config.yaml
router_score: "sigmoid"
balance_bias: false
lr_router: 0.000781
rope_fraction: 1.0
decay_fraction: 0.478
final_lr_fraction: 0.0
batch_tokens: [131072, 262144, 524288]
Below are experts of layer 2 (counted from 0) of a mixture-of-experts language model. Rows are named router (the router's row for the expert), gate (a neuron's input weights, with its number), up (a neuron's input weights, with its number) and show model dimensions 256-287. Each number is 128 + 24 x the weight over its row's rms, rounded and kept within 0 to 255. Numbers have three digits each.
Before each expert's rows: "comes after" lists some tokens at least twice as common just before its tokens as in all text. This comes from a sample of Wikipedia text that the model never trained on. Tokens count by the router's weight.

# expert 15
comes after: "\n", "3", "4", "5", "6", "7"
router:127072181092147130156100098162151123174102126112131159114116142141114115100133135117176114134138
gate0:118146143158117150134133130128130113139111099118128141110087159156151128108124141139086169142159
up0:183122127115126161100156123126068108138137113216121144119084085159124136174147141143124137106119
gate1:127124101150127134141132076144151124108126114111081171093134101193129129131108134100118109129145
up1:127153099158122128157142122134131122135128118121107069079155107095141100139156107117098155137105
gate2:107099148126168173150146080159152123120096122108121108117126158145135124139125075118096128158092
up2:127087140125135145146143153166162162123141092117116137150119128095102138161142101106135109125120
gate3:122114131127158128138104138087106115153189081162097119135140125148114156121085114086144163171109
up3:135144094119117132151126115122107172111119170118110116170118118101146140108118162153130113098143
gate4:124141116153104152139109120151110145101114146150082101099120086117127145102159107105159136160096
up4:127141121102146112121129135145150117143097105107101101132117136136137148112120134158172141098168
gate5:155123183183092150123108099119092108127121153102129114165141140123126129134107106160125165125125
up5:169118153122135166138135142153097135113113101156108098133118090146137118149134152157104120147158
gate6:121146163117103149111127149156178139162106169111108150131100133137132137096139077147193146171170
up6:092112162127105126151157116114142130121175118110115115137103141133100170086141146111110121153166
gate7:090125112146148101121145117112127070150122149120142155098101129144114132141126125149111151157097
up7:100123097059140154132177174121147126137127117148135151132087118121151136139142136115108120174151
gate8:099128105168124113084134130164117190153109117086135114115139118124094163125162169150139122191162
up8:154169174147081103157107131123129143104150096143109112125179130149111132157117139113154141116115
gate9:110095143130142144127176063138109164121174104127142132112138180117131101164109153108131135111086
up9:126139144146131142129124116162111144102101113154139125131108151159095107139152117156115157165164
gate10:145133152142116152162125142156117109156139130092116134146104131128144142084111090138097147148123
up10:145160131116139091185102117136121095154109141069149110126145097111151150124136127153150151113141
gate11:099162132109152108094146146112129129080193149153152143132111140106129152141129138114124107144146
up11:125115112148113114100141119081146142140100178183160154140113142107131129121159124120150089136099
gate12:099134105113113130101148126118162185122169158140143129116109156160123159133127150159142124167167
up12:122126133183124155155119113125147112104121130143123127097151147148180099136120141132146142141178
gate13:103133106122140122124107129143124129169119125090083126094108154107157127130132093115117108121126
up13:127129176093105140153165107119150151141102100136124122088124149174172097151159154141127107093133
gate14:132127113097144113145105109114137113194115131145096142127096135152112126150102128145134126144139
up14:132165148129117172129135108143144148161150149149143155106156139150092109112112126115138146122122
gate15:136163139154134148137116141149094120113142143138156094158127084164133163151114126108130124126122
up15:152115115143143128135119174157169159131131162104166122077126113111157132127155122112077135138121
gate16:140149132124158119136130113152133115176126151090110163127115166186089147111133140123117142119116
up16:107107093151114138150156128143155123165149152107096091131105107159122105102092133156167171149126
gate17:120114107095149157160152137146067122156141175098112143151109167131154120082128130135093141180145
up17:133110101102134137118142098165111169173124122120099138153097137140165103132114100135119154168159
gate18:159129118170169170118195087091157168134102143054110135111120117131112117105161105120090115172161
up18:077129167113123152114121141141123150111113139125156144139157168072141116185134192140118138138101
gate19:140112131117146127108148116121133166078117126150158150104180119084116105111156077123112120120100
up19:106144104111118118117074156165121129112149171100158064120098115147127126135138113101132122093134
gate20:119127118107112116130122149127089111137154116123160097166105116111129150099096171085142122125135
up20:130134133092100128109095076161123105106120128103163155134154135096146128135087163121148130154097
gate21:121135081110134124137130145121147086151118123141124117091154110128142107165090086086132132101111
up21:134093136142141143146122161189103172102138117133143095142111158130122148125178201173148129144173
gate22:134098123103139129122120113126109085136126122152114135116148086166121145128109113132125126171130
up22:085122116105109117119110119108132150103121104124094129128144111157140126126120144136112163067125
gate23:123162106119157120119112127140159148132099121072147167150169157140121100142141114120126133134141
up23:146152122095151129147147131132154138082107108110117138125065136159115118164107108108142138137145
gate24:107157136110141113115160171191107129173097127130136156110141134133085117123125128151116134127154
up24:088166134116134161161143140143104173125134136115109147135156090156132095115123139130162122107147
gate25:095132125129149152126119159130088119134150150110142182091163132160129143102133152142186094122126
up25:144126133151127121152120131106125125173118155167106125134150128134130127131100147135084059091133
gate26:122114181139142150115107099142108113131148168093146136157147130139123179134123140127131134093128
up26:129135115079120084140152133133141099109161119167166141126127122174128146115163133157089045125144
gate27:181111104120106122151088165113066116120139106102103092102114152115132127105096129107112064096123
up27:153155137171111099163112119098152160101162150082154136157141136111147096144146123125121105079122
gate28:154094162149135107164094117165112130177151125122111160081162109122088069135142122143150155090115
up28:102180149114132124147180155119155120125134098141113114127142100134194119127100111148095161142115
gate29:117159124114136073156124160139143142168158115170102116145159108130157111100120140087098144102123
up29:174157120138128118124131107099191127151135115104118103139160124159140084118150113116130133109114
gate30:063150140151166095123119111131122086135163114102108110140146137130133151074161107136118126131135
up30:131164139130116089104139121118140091151145119135101124130107150116121138127131122074162140163166
gate31:110107115150098124112142159149106168104145178133121140165156059103066096113120110146089115106143
up31:094163100125170118103144138103142142111067158134129123098133123164093107121144162107089143106187
gate32:151146142148140119135107133141130068144141124056091127101157146125082117141151063141151101091116
up32:131110124129119081117125099132135139067123143122148118105111111160163126138117166149138121138127
gate33:142163145080109135101124124133107175128115180191099172128136135144174144134088132137183137130123
up33:126130134128140149121116120116131117098125184093128134164125134085124115126131128126120180129123
gate34:158195130118187162124145109129120132124120145121149110155127156122136114127094117136124113133122
up34:111126155134100147112091108103115147167133085096133133131119128108114127150150142143164146100147
gate35:104112176114148107138122130118115125140136133116136148156076103116119111077100129104104113099097
up35:142125123119128110146093115094157152134107139164167095193146111148134189112123115123126120110116
gate36:127131079102138114130118147161104130133126138074126131162169144137058106081135139127142156144129
up36:141108138086129137067153107084094126118122140108180147110115137077121170140155185132112149125131
gate37:162137106139153139165150118157104121100155134108115103099118152130170106097139141122150127175115
up37:136143119076123172122127127163128068176101179164155131086109134176165125148131100104148092185133
gate38:146130136138119143107136113166119157157090095118121087094139155142130127122135124154116129103111
up38:086167087126127119113094107083099106146118124108100101144137102107138150124105167102166110099107
gate39:118122154081150122081179131160109108111161103140149132114135138128150169123143092127121150128117
up39:147166143105165109166188139124106184180139147128128131125128079111150146123112115150103094132106
gate40:133094107121132119179128177145157109159158160141152161116082153088131148127110127181127136121122
up40:127119105137118166089146126111123145111174127117131093152117092107118121137137121117152134152165
gate41:144149094144110183175153112132127094152134082132163148111106123156118150134152100146151163111110
up41:126111100096160165122145116077147112123172159100116121105119094089176162127105111104099106111110
gate42:102120143101134126122136145127102115134100133118159144115131097094144149152124116179127090117134
up42:178155115115088183143127144161123134169141155092144151132133119133184163099093126132144137106085
gate43:137122130114135137133154120104114149121141122169105106150128108088144158128105116122150126110134
up43:094111098128132120137133126146177161061105146119147180119158146097133127137113096107099184152136
gate44:115144125116144111105157128144117182118142135099168101136118103169171160141113150117131139162109
up44:149147105127120119142119132149099121091086074159141122137108158098136146100095146101123128123084
gate45:149120140116130107106127121122146116136140131096127154108135148156061150143122117199160122122133
up45:119195125136146170161070116169112111118130155121135143132130122139159105117098158144110162140198
gate46:149106120199161170116109135118082180126112111122129169141122125153105138072121146158106115119113
up46:139160140129165084089123091098169162132162116120146130118149128143134177160106135169110128166090
gate47:120152137129173150105152128154126134177083125081115091120110119124135131098130145152116150118127
up47:123135120115120097132124110123167118174122099132126127132088131122150172143105154167147179089115
gate48:117123123100138130128134141162147125133128176055149125138155151153141139126136124138152082141136
up48:093093146132140093051138122099173092152088151128138111123087078102123111091138089173120132149127
gate49:154132107144113144141119141102119115121124161082109152157148160112119112166140093086101095130125
up49:113107142166126112129115091143121115130082097162082113126084136122145137101130146137115161086173
gate50:136123155118103122059109109151115133159148088146113142123136144139146117155162145106137121173115
up50:117109106155135143093080163084159154126101128114129137122146227108121130144102152113080147150115
gate51:111158130111120115111093086153136127092161122095139101135128154139113188102138180141139127088096
up51:107115151139098131118118154102147114086102126152161104108132159087147090129143091138148125126119
gate52:148136143123125154105094150127113115117123080156171141124137159140121122150123144159155137101165
up52:097141129117124130177124128133134148141118130127107149121145155118128151093133108128155138133108
gate53:103121135154098130139113072128195109153134133136116122148138107124149162080059084144123135128195
up53:159112159119117145143164139138093172138123101140141164110098165150128133150161132112174119115132
gate54:163125071155138136160132087133100135109154135140157121116149130121108119111124143159149116141148
up54:096140172139159134078106158123109120126146156136112134118181057130145114166124133069142151142100
gate55:129149095110082127124172133155157125110130109105116123095123145166169111067107164139137092088102
up55:090131082139115112104121128145139158124128153154177103149133115111086106125172159164068158160097
gate56:120146164106092107101099102143151139148119149139094153149123127111144151099146132152146121151123
up56:101139173133128178118148113109157130117072107165133150147128164149106113138141147124133136117154
gate57:103098082098125146108102137134095098161150142145151106139145151166135110090113087149114126157125
up57:122132122089125123123104140119144166116094117144122155110176106150166119126140100100101146139171
gate58:091121138146126126083162101159128128114130086141117134117151153099162117109100105121121120134117
up58:112118140159158137093088157172112119115125121129153186127126121153120113170128116154112087124121
gate59:113103163090124176130092088104136066138115173152101168106099133119111111152150126121124109111126
up59:150173104106103148138113121122127101093108146142125145097131122104117120153119145143121131154152
gate60:130118160102135138102127089164125124112114077130140130140121116184141122160126116131173144124138
up60:141135121127137114176086098138141093145102131178119075145162092122111111155124089130106128102154

# expert 13
comes after: "\n", ".", ")", "==", " =", "==="
router:129150155103168102143141126155120101090152143103151123161115167128126146138104116103110123109147
gate0:133130160136134080165157144136121180155114146141134119164122154134127092131139115121128125125125
up0:136133096141152093142114084148082128100131167166105097153152152165139156155118119120106084140084
gate1:155141131126083101125126142142104079099129112126163105139131135154133165133100162106085120129143
up1:071063129124127150136152164123144124165141110099118088164134132138149091124124120119135121145077
gate2:123114118108078131149169159142125081098112121170117070173116119128133107114105143071145136094127
up2:152164098165105122168119172172140124148133120107117076111136113147101139110138102115074093110143
gate3:084122127109115112125152128123123117147108152084117109175170130149125138099149139136132124115141
up3:143120097104138165102153106113138151127121086117112113135160157149119122114134118131100138110122
gate4:121109126136129127164110124099119128181122146132164104105132126085123107137082096136173110157119
up4:087101111145142161158111092111086122121129122118135100120171145162161136117137137121141131129166
gate5:135117163170141105129155104138168141079163121131135127101144127120107149126093093131126091092112
up5:145076174120089105141077084143094108140152105100166119148115139091109152101117071181142109134133
gate6:083101171101104124130151186136143158075123126181090148122124121141166151149141151133109127122111
up6:163154139106124131133139111185107101159130129108181136112137105136141145151117056106145155130111
gate7:186116153145160139113131100114083117114105113146109100155118120117129135132131138138164140145155
up7:173120100143104133117154138152099105104107130108185122134155163112162121203091144100167162164135
gate8:126132124174088104149186140123136128128126164168113106176127142129115091134089107146080123127139
up8:122089102118145092134160130144115158129136142133130157141153128151148111127200070123143136120183
gate9:113135114166123181160135141132133134136113170126138117128141130182145108140120154131105128148085
up9:124174114131130100164133130156124133123103112122088124136105110159078171103137134142175129132127
gate10:111100144113123136137103116138112144177142157110111139085157157127141138129137132156108172101160
up10:105137089120127080093105198117142126144158053126135156151110146133126131118174089170158115111104
gate11:121095086102123132123128103134139121105143164134139101157087098150125163087121113125121134197137
up11:137175121136126126113122118182106104074127176114154124089101153176161161109099140138091193146149
gate12:129062139157132141148168139102134095151158123130103137125145121096108096145133092108137133135111
up12:069116112114152097118089158125172079137112119131156095127122164136141160159117113148141094140103
gate13:123106156128150121144133143137071117102131122103152128128119076118109108140110075112102117150144
up13:165139121152155135131137122120150150083109097133180121114146170111150095121171085114100110160140
gate14:138125171121185119127124106113112118112128108097121099110087165147158164171115156106121116106119
up14:116107115108114149143128127123143090106101139119158113112102150079128125106133103135131116115125
gate15:141150174133142117100147118127151113108111135142083129175117135166128123139148124138143156087125
up15:104158117117118128155138156096146158111171140128143122162150145114127109189124145134089136090119
gate16:149106102099166137136132141158115099138149161123149108204154154108134114123135151121132154142135
up16:119109121143163166098133137137127131093108167125129101148154155112146156137151102151159143146095
gate17:117152138125134117099102137141123166152114163070163114143105145108101133097140146121098121134156
up17:149133106149109130151122108128117133113140154112140118175146168138123145146167122126141099152153
gate18:159100141130160120165124102135156117143124115131114123089104127141146112091095135149150162132098
up18:112126140123144097093127146156092109102165145129171143108135135143100160151085118162140115125140
gate19:188133117099123094147165144161135173134112154120211115140146163111149152086130136112144111149093
up19:156124153140106146141096111147114145157156157112131092117135107118118126127098154129135128119119
gate20:101153152107135153150122147117102142132153122168143145073107132112132130143096109155099146089165
up20:115125132172133191156080122155101136147170114136184131122144121090133149135132137143065125107143
gate21:118120154142114100125095131109099118132151133099094123140136126094145176110146108111089089124121
up21:128159113112118119089163155115118128162103141129165137178142113102103111140103108137133140086128
gate22:111119155162176116098149139141135111157150121124155139124093107143097125148164136068148093136160
up22:124132106130098138076107145142137102108159152140124121129145163143106126113145118151138129131128
gate23:139120142109144123139125101184112136138150096169164129104123189123116107144185134135109116133114
up23:106126145140111116097135168127117135108114155137092126117119116112094164132129119123091110166150
gate24:151095153141125155136108114147150138144148099099136162168148124119142153144106097119131124153140
up24:109137155107152104086129101141104091122139135099095143136136091121122091138142139144117104097125
gate25:122123175150141123148127175146103094114156118095207142145084111140160122093152148145098117136070
up25:147182085113148101134125087127128128144106119159105106156095165131125155106087096146123136081147
gate26:129131112162173117158141091166124076164123113116147116157123114120143157137086098092145118135079
up26:174150117135126147126084118112044163095109151146155114130146096140130168170133105148141173108119
gate27:141144101109138087137141166102123104113105143148126131146105128109129150146151090127128088134145
up27:125118145174118139149153081164111140135128124155121170088117094137077139161093116147090144114108
gate28:109118130111126161132141117147157144132121164108085146135134137139126106097116144104066123133070
up28:164132101185177121147123078124112147143095125120126114138136095131104157162112168105121168063113
gate29:150140093090111134101122150125096135134145136161129134125096154140121162128105150133091161106119
up29:139141074133110149144134144158131156135141170136122131138082115141123129096144171148148147087097
gate30:128120121123167139147134138123159142133121162163108086179134145164107187143098122154114126059110
up30:154112150161119141084119107103117061101154119125160153115119174147127094119078127096109140099149
gate31:137128137127108115123141131118159126130147134103105134160105123134124186078148106126092117163172
up31:156082125121106109175116144113119139132095146156137136116112140113096117100109171131078113091175
gate32:138118166136153105128158082102116126154137102102121113092143099106119120128145150101122112115127
up32:118145124097155096167118157134147148153173094135115154151165102132149148106133113156176086131126
gate33:167129135168098104123110149149136128125080109117128074117095104174110123183143095135079139130106
up33:138103163169144130151133155117164136157153131101128128163110134161127133167120120144114152107132
gate34:121172150120101139132168190161166137154154113123081131121136171138163155122149092103117091157101
up34:133138154112128138136141144115139074153073138142101138162156117124092118077139109111142146072170
gate35:116116175146125128120164078144132071114095125129124167178113147141113149150161114156128178128151
up35:103080146127100100117088172108132158097154142122111146106148139121126127084130137132083089127105
gate36:131114117124118105114104148134180110167129103113182175136104149151122134129143102132139145136163
up36:106115110107126153144112122125156088138121094145145123155153123127140094196137124122153178092120
gate37:119138126120097132116130140126144107118155160122153108103120117141130108155102151103104084097139
up37:127105164161134108170111132121111119161140113121153137098083108170115144098183138114143143139128
gate38:077176107138152069160141138162102121093158127125140112093084151169119126140207131128102107117117
up38:109077139111115168117132100116183098149124143147116139146152162127127152131121137085137107110117
gate39:068098149137152086128115114105164170135130102144133163127102117102151088127101131136128118118124
up39:093151153151127114137118105183104109125116131123103117129147122088107119161190143146122147138127
gate40:129127091176129144151151128154155113104142109128121135137131126176123115118141116122129125131136
up40:118152120141128161123123146132139163108148080138095122119122127139163185117141103152078128098149
gate41:146134097116127144092147119147110161106148131094096157098122131125159142134105134132092112122079
up41:137136168101104171111086092124132094111121101128098154149152145139190162141156109139147137138091
gate42:134125162126174101117164130123115104149138091116147158116163105142117150112147140132131149137154
up42:133132136118119167180152137154147126105098158178149137120141140121138096075123142145146164161096
gate43:146138154107115158115127090135105135175141138141149142193145154110127142109083135139143132131168
up43:137137124113120127133161157106107123127103159173103156162121120144116080139106115154122129116114
gate44:105128122143117111151158123102087144121163187127142097137109126121119120122102104137155103169163
up44:120119151092118131123093153138147116147120111140104140066130116092155154151147121168110165086108
gate45:112087170103117124118121077133113151120143103133136087184140138093120193115107090084113119120131
up45:147097150157101105134108112162082095125144050110176147125183096123082130167134125121113107116073
gate46:103156077155093131129189104097123108128145118154097111141155129118165132143152112148135124142094
up46:142131152108114146152116143128114140119106124116126088109101140133106101171138130112148139161100
gate47:124107154149107127147127094116116107116158115094131130150154150110129158166109088138126153165110
up47:137101137132106159131100136106138117098160185101096146108145142144117124132130143139136129104115
gate48:107100157133170171109077111172087115121126142104115125137131124093088120158154131149105116148133
up48:160111135134102121122121158152138122105156113143123087120106097091111134107157113212130117133136
gate49:124118120128115110121112153145157111166143129142156124178086108139139161122142079102129159107140
up49:124114085123133170124134125133168141162125140128109113124114132119113137162148141199141126141120
gate50:145128129125122110171117094174087111111132117164168131142147137183123135094087127172150120114138
up50:096115128156155085150111148160164098143126118098116159121109156148112180138126123140117143142129
gate51:118133200131140116136164163089090117139109123141112132160147168148146085182116109098097119074167
up51:120119122155134112108126129146133150135124154138102149142108113128110098134128128134113133122157
gate52:145149090142110145149175134147185141152156146098109145178144092143186104128105141158143140157158
up52:124108121121137110119115152204145110137092097100136100139130100115142150169178138119155160120147
gate53:085135111123159157120096169119154057146161113126120159147125135128123145154114149117095096110093
up53:135108185126148103125105157113134092100148108114161157169140153140098170110092132130142096139114
gate54:085091098149108156147149125103158129154116146110111082100138162108159117157113144167150170167155
up54:137159134152114147133146122072132117161170092140147166129120148131114110123142132118139076115064
gate55:097078152100138138134142161107118122113135183182082109101145153102146159163152137130117156141111
up55:106133113150128104149149119097155136102119111127128141132071102143111136104120128191128128107102
gate56:134125109130149138115126155130099140105126072090094113115106147101152121176115109133143128146124
up56:170151123108080153085131112135160142125125102138141146125173148116114093152133117143131142132132
gate57:176139138114134092040134159139083141107104084184106112130134118145136121145097120143135174104123
up57:091156132135107156174154112141133155099140161111110161156098124119119182131145135110141072152149
gate58:150124085128134103145140142146135173134140123153178138127077128121124162131121120143145086111109
up58:090167134142122110151110116092139106142131161164136168124128114117120095127093089153139117183145
gate59:113093099121092127146141126155118123134185145191124120108138125155129147158165099117132126120128
up59:125097178121145110104131134155183117131109140086106148150144102089134149091077120131113093115147
gate60:123125099143122159165137161125140153121112146109137110104118125139141104118162143141063119097105
up60:147147141162122129092141120083150143099071130131125128127116112102130129155104145122126143142114

# expert 12
comes after: " ", "1", "0", "2", "9", "8"
router:130134179099142131170128136129137118108120110072124124117125159108095111144124120106203104144156
gate0:144081139149131149160104127173152142094126121124136159081176110120140094125149156132122082131144
up0:094134165154118124149111108137153164090096109163083092115149074141089127127164078134173124114147
gate1:131126157159117151158135114137118138098109149093153146167112130104107136123112147143144107174137
up1:168103129128156135109136104171099114165062110158149132165130119126149087100084122104097110126086
gate2:120130141106151068122109112160154121110098105129113112166142133106159111148147133098119151142078
up2:132154142109163175099130144120152142109131155162129121137100113142096118117147132157106106096140
gate3:155143108144105148151128137124119129111109143126114122178117146156116129146130136130134087124146
up3:121149133121132103089170139146140077162112124122093172066112128123157153112117108165123129182075
gate4:146133082138139144121133148143116096101138130155122143130122138140108144179160094137129127113121
up4:137122097139049170093123153105105143097138087187108107123092138133121136095152131139100110103130
gate5:111127172100131110122100139146140178143116115129153154078103120114094135102143142130137103153166
up5:079141151132138151123153126142200157131113118064103177128113151104102161113135161157139141121116
gate6:144113163146140145122159128134211107129122088121102128158130145121160166140160150132153088163103
up6:156084156146131139065135139142163148099124119126107149198090131118111139133190149121113147100131
gate7:140101172156094141129163131129142100096139102127150156123127135139121159200159118123129125147100
up7:162104130123084127122139143140157152162158115115121134094111113111148132097139093126153159113129
gate8:107112143076128131097145112130129073126105117102145084130164128116134058137126121165110156122162
up8:134159121142159110143101138125104162102084108116131131131097135154100095120123147068105155156145
gate9:153161161136118105146148182143120135122125106089142141110166137092143097149126146133151134146163
up9:147157146128113151093158143105147075130141113130088157108139158151143109118145120146134098150133
gate10:131127124130162142186105118157125122122152104118127115081083112154098179119168130126137093187108
up10:159111165151127150123098138105128094128089125156110127112130113151154121135166128134145143138122
gate11:159136138096112124172156096136125127143162119131101170150146152106124139137105126089100117159096
up11:119172122116095136129158128123106109130135122126091098153156131106139120111106103119109149142115
gate12:136196112153133116128141112131143116168147092044102116133155131101140136154138152067163090136101
up12:140105159125128126113150136140134181130071106142156164128131176122083106150113165124158109135109
gate13:088123127135158140113143139144143141129124139094122132135133124104105124113121094143150147121186
up13:137125100120112139087100173119127130136132161159152080155128100103145108151085148147106171131135
gate14:139156106136149108122117157156137143103137069162129152110203110131148067144109124152142111107142
up14:153131133126102124126099079107159136139142160097129144165097094130150131146113124086095103117137
gate15:161150115108120106131081103119170142072118151124125112128123136134169142112150143135122149121140
up15:120140162086136124145200152138151115152176066093113182118135137101099111130143148127143189136114
gate16:136121166169120136145139122083148121120102161086104144121099130129100131133133157154137081125125
up16:142118135156135150128144163093152157079129096141101120152136106161167126107136111141097130113147
gate17:099148131091143124156139139116139138124142111165111118132169112132126083120167163135105127135147
up17:117114142154131161123147144134109148142075128124121119146109113139140115150148169136101128142129
gate18:084131138157112132155140137141121148163127103133111140166098131129100132142107126139121122172102
up18:138123132163167123132183114099097141175129134149127143143134125107108176150160123115093142175110
gate19:133089110152133117158106180121122199129154137067100132134114140091121131148110113135137145105081
up19:139168135067113138123125148120160127154170163093108113137155124131157117172122119132096089134109
gate20:073160143137129084155142140060181136114149146108079114117151159116122127130102103118118119143144
up20:161129168096100112149117115116162136145115149114104094147206124098147106123080114070145110123124
gate21:110179092131109120204122118130118100130133121069105127145148091102171140144137125102128130115132
up21:157068159127157129095164173133105136194110133184161163128156139168113106121179110161107134113150
gate22:131180111109101161101100127128119137098120112157137130098086114134133158115094143179132123097128
up22:158166122143113103155140109130127126108146149140146139105120199142142156140124099158134123122128
gate23:131172116118133120130112147145103129098132145133131160092148132171161121146162133102163141123156
up23:107131099112155121129145169097133141101163100136176135167147119130128092090125123138097111140130
gate24:111142113153162091187175146160124172127123124162130118110166166131135141152113127088112136145137
up24:153126109123120189130136136168135108140145145119092073115124124086145112135126084091126160138134
gate25:115096144105115136069154103140093129090086097099157130134115151099152115185140095095115154167079
up25:129136106155145132144139094159137105152119137077131091135106114140123158107156151112120142168175
gate26:129102123111144091159118107131119102123140111106134159090098105152086139125168141133134138156146
up26:162134106147153142088140130092154142097136124134103137125157136155142084123103134127142160155103
gate27:127154121157109130122130164162116150085136137189124111102123140116113120153127152102126140120106
up27:138107129154071112154126139157125140155133134156127159151129133168128166162155145103127105150150
gate28:112107101138137139126092063149072113096134109114166109104151149089165102118106111138157094152150
up28:147141113155129182134149155146128123108085101110119136167133132100131083165102126144107141126155
gate29:137108170153097100143107137118146098090112144126133095106123098119138151111094155106169123161113
up29:184114134119158098120130127119141162191092110128161162095149155134123104141111139140111147141114
gate30:175121147122109146097154136131149163169133112090128149143138105109114157130093152102100156118123
up30:153154114174156180126124096104128117125089127150124150134147112117136136139166082109085090071159
gate31:187124078146118145140117121124157098102111143100143147090111143150145100143108139150076135162066
up31:111100127144159120119129147133123149116119123145155120097066131133170158173127160142110091140148
gate32:106137158164109102110118158110086099169130123088114100153137163127097122143150112116149122136152
up32:106152157138144074127126155145108110123082144112133131172093133152112113097156093115112121142144
gate33:135139122142128108117116096100120147072140093145125142133116091146089158139114122114121118145121
up33:132095168113085102107149141109115131118148124113127128127109128107136160137170133126144102100112
gate34:131083128161145123115124087121108111122153127103107149147135123134097142106076124133134144115080
up34:131126096105100127128122176170105131086145120152118097116095110159175104090113113150146120133118
gate35:102167114125081097153172165160141121120161140157133140094103152143133074204145119077157144165149
up35:126115112080112194132149176140138086117141119147134114151128114159131105145123146097128193106111
gate36:150123155102165114144125142142082109085127115087132112111101163144101106134168089142122131136153
up36:107130133095107119119165138136099155109144095102147140143180147127114111085146131124130117104114
gate37:113163107125107144118158124164123102105096154100147101172139147134141124146134173137104135131120
up37:154121138128133118127097150131149134134068159134128176124136127134168119122131127129140163136137
gate38:183151137172093118123134136161116108133162145132146144098204142141122152135139138136126136071109
up38:152115116164147085152141133137113161136110134114127151109111152130131109125093150139183119142115
gate39:125141129158095117104105149090116119169114156179134116136114148151155179154144112146130128136098
up39:124125129138131151139110089163118155082117120125153114157115153082102152089113168119149121126148
gate40:155126123140139120114147107143113138154062141090152114139123121113120137107129145123121139111126
up40:117121107120146169152135108075144124115131133193126122112150092164153145103095131141069134117100
gate41:130124112161111088140143109139122135123091123082162142141151115111120116080143097150122124160113
up41:166137125100112155160120121148098123096148135142126164133142172135111197135109122160134145156107
gate42:120157120138118143147148148158137138084160133114084135137106136133116147116132124148107126094135
up42:105128103141120120148109083135092128141115099134154153121119135129110119073111112121116141142160
gate43:108124138130192157087160107118149104108184137154070112116172154130117119128141136105116130151110
up43:115097104106133153157117146164165097119140149109139131172117098171116108104138118152131108142096
gate44:109114148137116103128147111164096152114138160106140099080105135108138166082114119139133091132146
up44:107179093109132151095132083149118138115124098114114133131154176156126114160104093111140122151158
gate45:126119156151104124119121103110147144125134146154100108143156082112135151159144131155137118152123
up45:105145090153153136156129121158112118134160145127101122183139140139114125113111160151132114146127
gate46:129140082167147176125097165146151149096123113120133132154121141103121125138092131120103104149144
up46:132115130112097163129137183117122152131158113107131177134112151155114167117119135090160126136138
gate47:095113153117124162152158151135131098166102084084145133164134119086163121108155176119147122095088
up47:145127159153144181164074085130107099152123105125064072097087133100084129111117116132129162134124
gate48:090133145145120144159125135140116111113114099139130112160106159111126166119112155161167121134105
up48:151150122120120087146098120120126104136097117093127153144143175126124097160118127181166105139144
gate49:133115120123126126147112131146129125091127126132105112117119134170107124148159134074143121114115
up49:134095118121153114121096123150084113132137109142130131115096149157160104061123114135119073148088
gate50:115131182115099133119081114144118082151126093144071113097157100097106127165113144169144178136124
up50:134104170152119158117158133161167105092135101160136116131138097121135158141097115095123130144134
gate51:137117112124092149126107091126074126171111119170137081136110119093179142095098129117147121154160
up51:105138151097105100120141161127114117111102072127136137095164120114122133131119140100096122123125
gate52:120128143111148181080125134158096087174135069101124090102157170127153182112117087129132128179116
up52:118112126106175177091113131125148136105155126112140163109132136101146132092132122157161099152166
gate53:136143099098169106112118139175149121133148121105100098131103135154107119093111120064101153112167
up53:110131103125145162129101083129146112087124126129115141119136139113093160159141114109150132081122
gate54:115151152153100102177121121138137149120104111140126156136155110177176094082161129133175102129136
up54:061127139120139096148166135123102117098073135114128137122116174095140107071101103138091062115128
gate55:119132143127113126151159150100125101101109158154103133147148127130133121135102093218130139141138
up55:154153099139130094128110136106112115152145100118165090174122143108170128176096081112155135113090
gate56:133164142126163140149113090136123137100113123156127126141113119085126124122111141150130118125127
up56:129132123127140143125159189114147143106121123158145134133133093167113149104114132130131109108110
gate57:113156168135107133144092162174113119106132108140113118136126052144129143110150126125120114139149
up57:136107145137106122153090114107141124162151067163141079123137111141172123095095126095145125129117
gate58:086161149180089100122112149170130117106136156107152149105138156155143119160169113112133114099136
up58:151081134114116130138109156123129126129103130171143128121121154097120185164122123125124092113091
gate59:153128114128117142108126120144086150108129111129130135124137126178104090088112129157144112105111
up59:119130165138123159137083135127129191142131084151135140145140101079145107127127142107019149115164
gate60:164142130124137163098123130111137110189091126125113148135156131123158123152121094099137122154137
up60:124107135110089161103090094138127156077121128088144118174164162123141133136149122127129115140119